Below are experts of layer 3 (counted from 0) of a mixture-of-experts language model. Rows are named router (the router's row for the expert), gate (a neuron's input weights, with its number), up (a neuron's input weights, with its number), down (a neuron's output weights, with its number) and show model dimensions 0-63. Each number is 500 + 50 x the weight over its row's rms, rounded and kept within 0 to 999. Numbers have three digits each.
Before each expert's rows: a language model's description of what the expert responds to; "comes after" lists some tokens at least twice as common just before its tokens as in all text. This comes from a sample of Wikipedia text that the model never trained on. Tokens count by the router's weight.

# expert 6
What it handles: Pipe characters separating cells in Wikipedia tables, and the |---|---| header divider rows, in sports, election and filmography tables.
comes after: " ", ")", " 0", " 1", "%", " 2"
router:492473485473467469623466475598567530537549487514453442438506531435412500509535533563541571528574655476545547567424520598488471585507477496552439473493402537545432489456539446531460507502552507
gate23:446574455497405504473488511562501427456450512488533433526533520513481513451575517501420553492451478514578507639528510550546560542553495476427443560560421499518550550548544458490441533490542619
up23:515507523521501464500388431488441452434535421516534446405449615545478596396481461590573526478451445409482542463564454462496507469568531493533501511507505524503460505615519475493518470523547521
down23:516553508611401530504428521534490417470468385517508562505456502552488508448441538554530478496487464452495487506586464412554512539416576470477410523534543451568484489494412433494564466512518527

# expert 7
What it handles: Line-initial list hyphens, table pipes, colons after field labels and semicolons in infobox credits and lists, e.g. "- Edited by", "Runs batted in:".
comes after: "\n", "\n ", " Born", " 3", " 4", " Coordinates"
router:485573497598466411540530500495493517519539447512492533536522530403526521510544468519535440565588515536488471562515567609439477552515444469561456446523450503470348459500467562511459576493573563
gate8:470545427482481446458473518506526534573488517618577437498538537472456495466539484528563516457554494503541483463528476390458497508469410527541447478506436401499534470501432499326456455491519461
up8:559477523467512487518483500563526461476547393412489515462496476495524541509489566434456477522482515564554548590406517651503486530469529478483526545494549622490392529453485537497537588459498561
down8:512466412524394479460444500506414542447480442519521512497507561383457471439549492468542600435519445515599450552446460597491467555465499496422441523637511436569552564548525550398539464507531581

# expert 8
What it handles: Function words the, of, in, a within running prose, especially the of and in of phrases like final of the.
comes after: " of", " in", " to", " at", " as", " for"
router:517494490468519427459514573470537566496585356549407413454540531490448530521560457533546489535510409524502494466498565554469535569519451466449455469470449508530428406518495493481471589544593520
gate0:446522447498458478518565493493441525533489480470550489457461478556525479442568548527564517534481550504527611644433517515583532672458469497503545500474535567580469589569522533461468529452512450
up0:467459570530444555474532539537404444549458548581450573518503492526575479503536459426519509473466585387417600426530507488467453454579484540464525565475493502563529493473433498493540486533483493
down0:438444578559438572492499456578411456539484601581517533477470466491557528522453454440446520537454534431482543501525407405463452453598538483519474496470469483546519584409420405523491440529450499

# expert 11
What it handles: Opening letters of lowercase common words split into pieces, often after hyphens or quotes, e.g. non-b-inding, semi-b-right, cr-unchy, le-ather.
comes after: "-", " \"", " (", " c", "/", " un"
router:623516527501455569530464488519463440536522518495511379487505481553506519561573567465481546540612516533594496544492505543429475611503537483534686505518500563460436512517435539468501476542503524
gate15:533468452551489555442418556514533546540575514503466442569534465513567478539566536463551518587548419452463569492479417512479405538487551533521462527480556565607450489469515500451529472444481532
up15:455528498436434454531540487473470491421510410557556550495523502436524511477390497503539570445542497503459480434493457566484523572505451498450492482504539477504498494564520432528532513550588501
down15:520489473535554426527467566505485501553493441496493447549437453510521589509448439438508509520466455503545484554487499427506332486489509523506439514478517484534466431464384507554438492565531494

# expert 12
What it handles: Digits and numerals in tables, statistics, dates, coordinates and citations, such as 95.3%, 36,911, 4:08, 55.
comes after: " |", "–", ".", ":", ";", " ("
router:512545502441418455594465503507483571570508478584542499472382525534434450468519470534545567601575509467503513522483480580387511544477442446551607495626534513544479456496527533429525539501569499
gate15:465440591510513474441459496598575554596495439463484504443571538418517455565521500506481503490454498531507428545537537508547523544474492444504437590477498461433503467441564552441516565558468545
up15:535444581606477532418471526602559515583466496429517511552590585452513473561442460583499514415476481530485482546524526505489508500464460482509480508434496527444512469470549521395534580542537536
down15:413469514445535522526481461442482430544475407579479499483511400581390569567444449484553456572468531460496518504477478503567487494484530579524518526591402429391482577417551485541439476513528532

# expert 2
What it handles: Line breaks ending list items and table rows, plus opening parentheses, quotation marks and == section-heading markers.
comes after: "\n", " |", ".", ")", "==", " ="
router:539525433549485453491427514520499521575504450478494533436540509420366539460512538618535489524570534596518492546426532538469498585525502482482487468453405528546510442429537555509468545480520500
gate8:431492470581479485515409518463561565561498513545596515512516514358499510489451457416536443622434606469490466459509483453507444577534397494441396485582554461529452489455538420451443455542438477
up8:523494488475441614474596485514457499513483533483475552527476505524509532467518523540498490555513433487531545480451577567545472468566505483496533594533458544517450500454483587572429558532607522
down8:553495503507528387466475429432554542545525446494482486454526507455547518638472490539473488523449526581462486496490499455515511536444438516607427533544591575434597511449478458496573483551420447

# expert 15
What it handles: Tokens beginning values or labels in infoboxes and tables, such as =, CEST, Coordinates, Votes, byte-order marks, and by in "Edited by".
comes after: "-", "|", ":", "=", "==", " •"
router:508587507521454454490545483531498497539546570523464581455564471513484511496477474514553491452506524518543473551510485477482473556473505490479506530515530458492529494531541503469480547552539487
gate15:556490483498410532374486484498521510501457537424484483539510468415518515579589453480518460549520463488562460505412408589507496384595486511513505610519454544571523425471543491547458499503557523
up15:493528428461559507451402480396471450452568374505536547600496593510457391510467478494495573481446511478401537487587518424553575540504484566514550538557474493453429497562614567497509424554407492
down15:461525447493485434498508443485459495561417529552488515496527504384480449428494534461552537524529443457516553630491475487470471470589428465430566434432496447572479507512495567522468512526507417

# expert 0
What it handles: Past-tense event verbs and some nouns after subjects or possessives in biographies, such as died, married, appointed, her name.
comes after: " a", " was", " his", "'s", " an", " her"
router:478520388354516508597497549551441561549553424506565628474412545493464415442469568538517486589473440570502535548514446604517508532535493535603473506530602519465444538526453484473506488523520520
gate15:377520486430455534516478587472520483567493509511538595552457446467439530505428510478526573585487465469432588488545545575502593491562512479585481535542471489519463529503516478504506521550443499
up15:480489444433441460511461518500502465532406520505514626529494507394502496459476476510452542440377486436471576439492508542561492499559500544615437585515478554503461439497487482518516491596469558
down15:629549496556601512451462514535472534471560494524480503539497515547487461500554526463486570476503504578553488453484428462544459435464523505365512457464482560490551534534491640460448491468545507

# expert 10
What it handles: Adjectives, nouns or first word pieces right after the or The, such as National, same, latter, and the "ory" ending Theory.
comes after: " the", " The", "The", " St", " W", " A"
router:533523507451473515473528495578525491490538426436515478524527561418564419472499493533510559558555417531558364484488554520461503532510517516574419428445553499416447538459464438490544520474531553
gate15:548487420563589491489471490522487587558506492510453569527517535477524483450507582540486582484462396546464498514513539593490515589536457489464527507464523428504504463454493418493440505518567467
up15:472447489580450546481480523561571524469496489494614537613612512464504552478489562601480510486556503538450494504479527502492560551508456609471534486417614459531519475489464383497415487465427493
down15:515491519521522464423462525441609495540522460632550471478454461476512496450437559504453529565468544495534500583426471550521496389514524545490574531552495449499443431508418512510487524478469473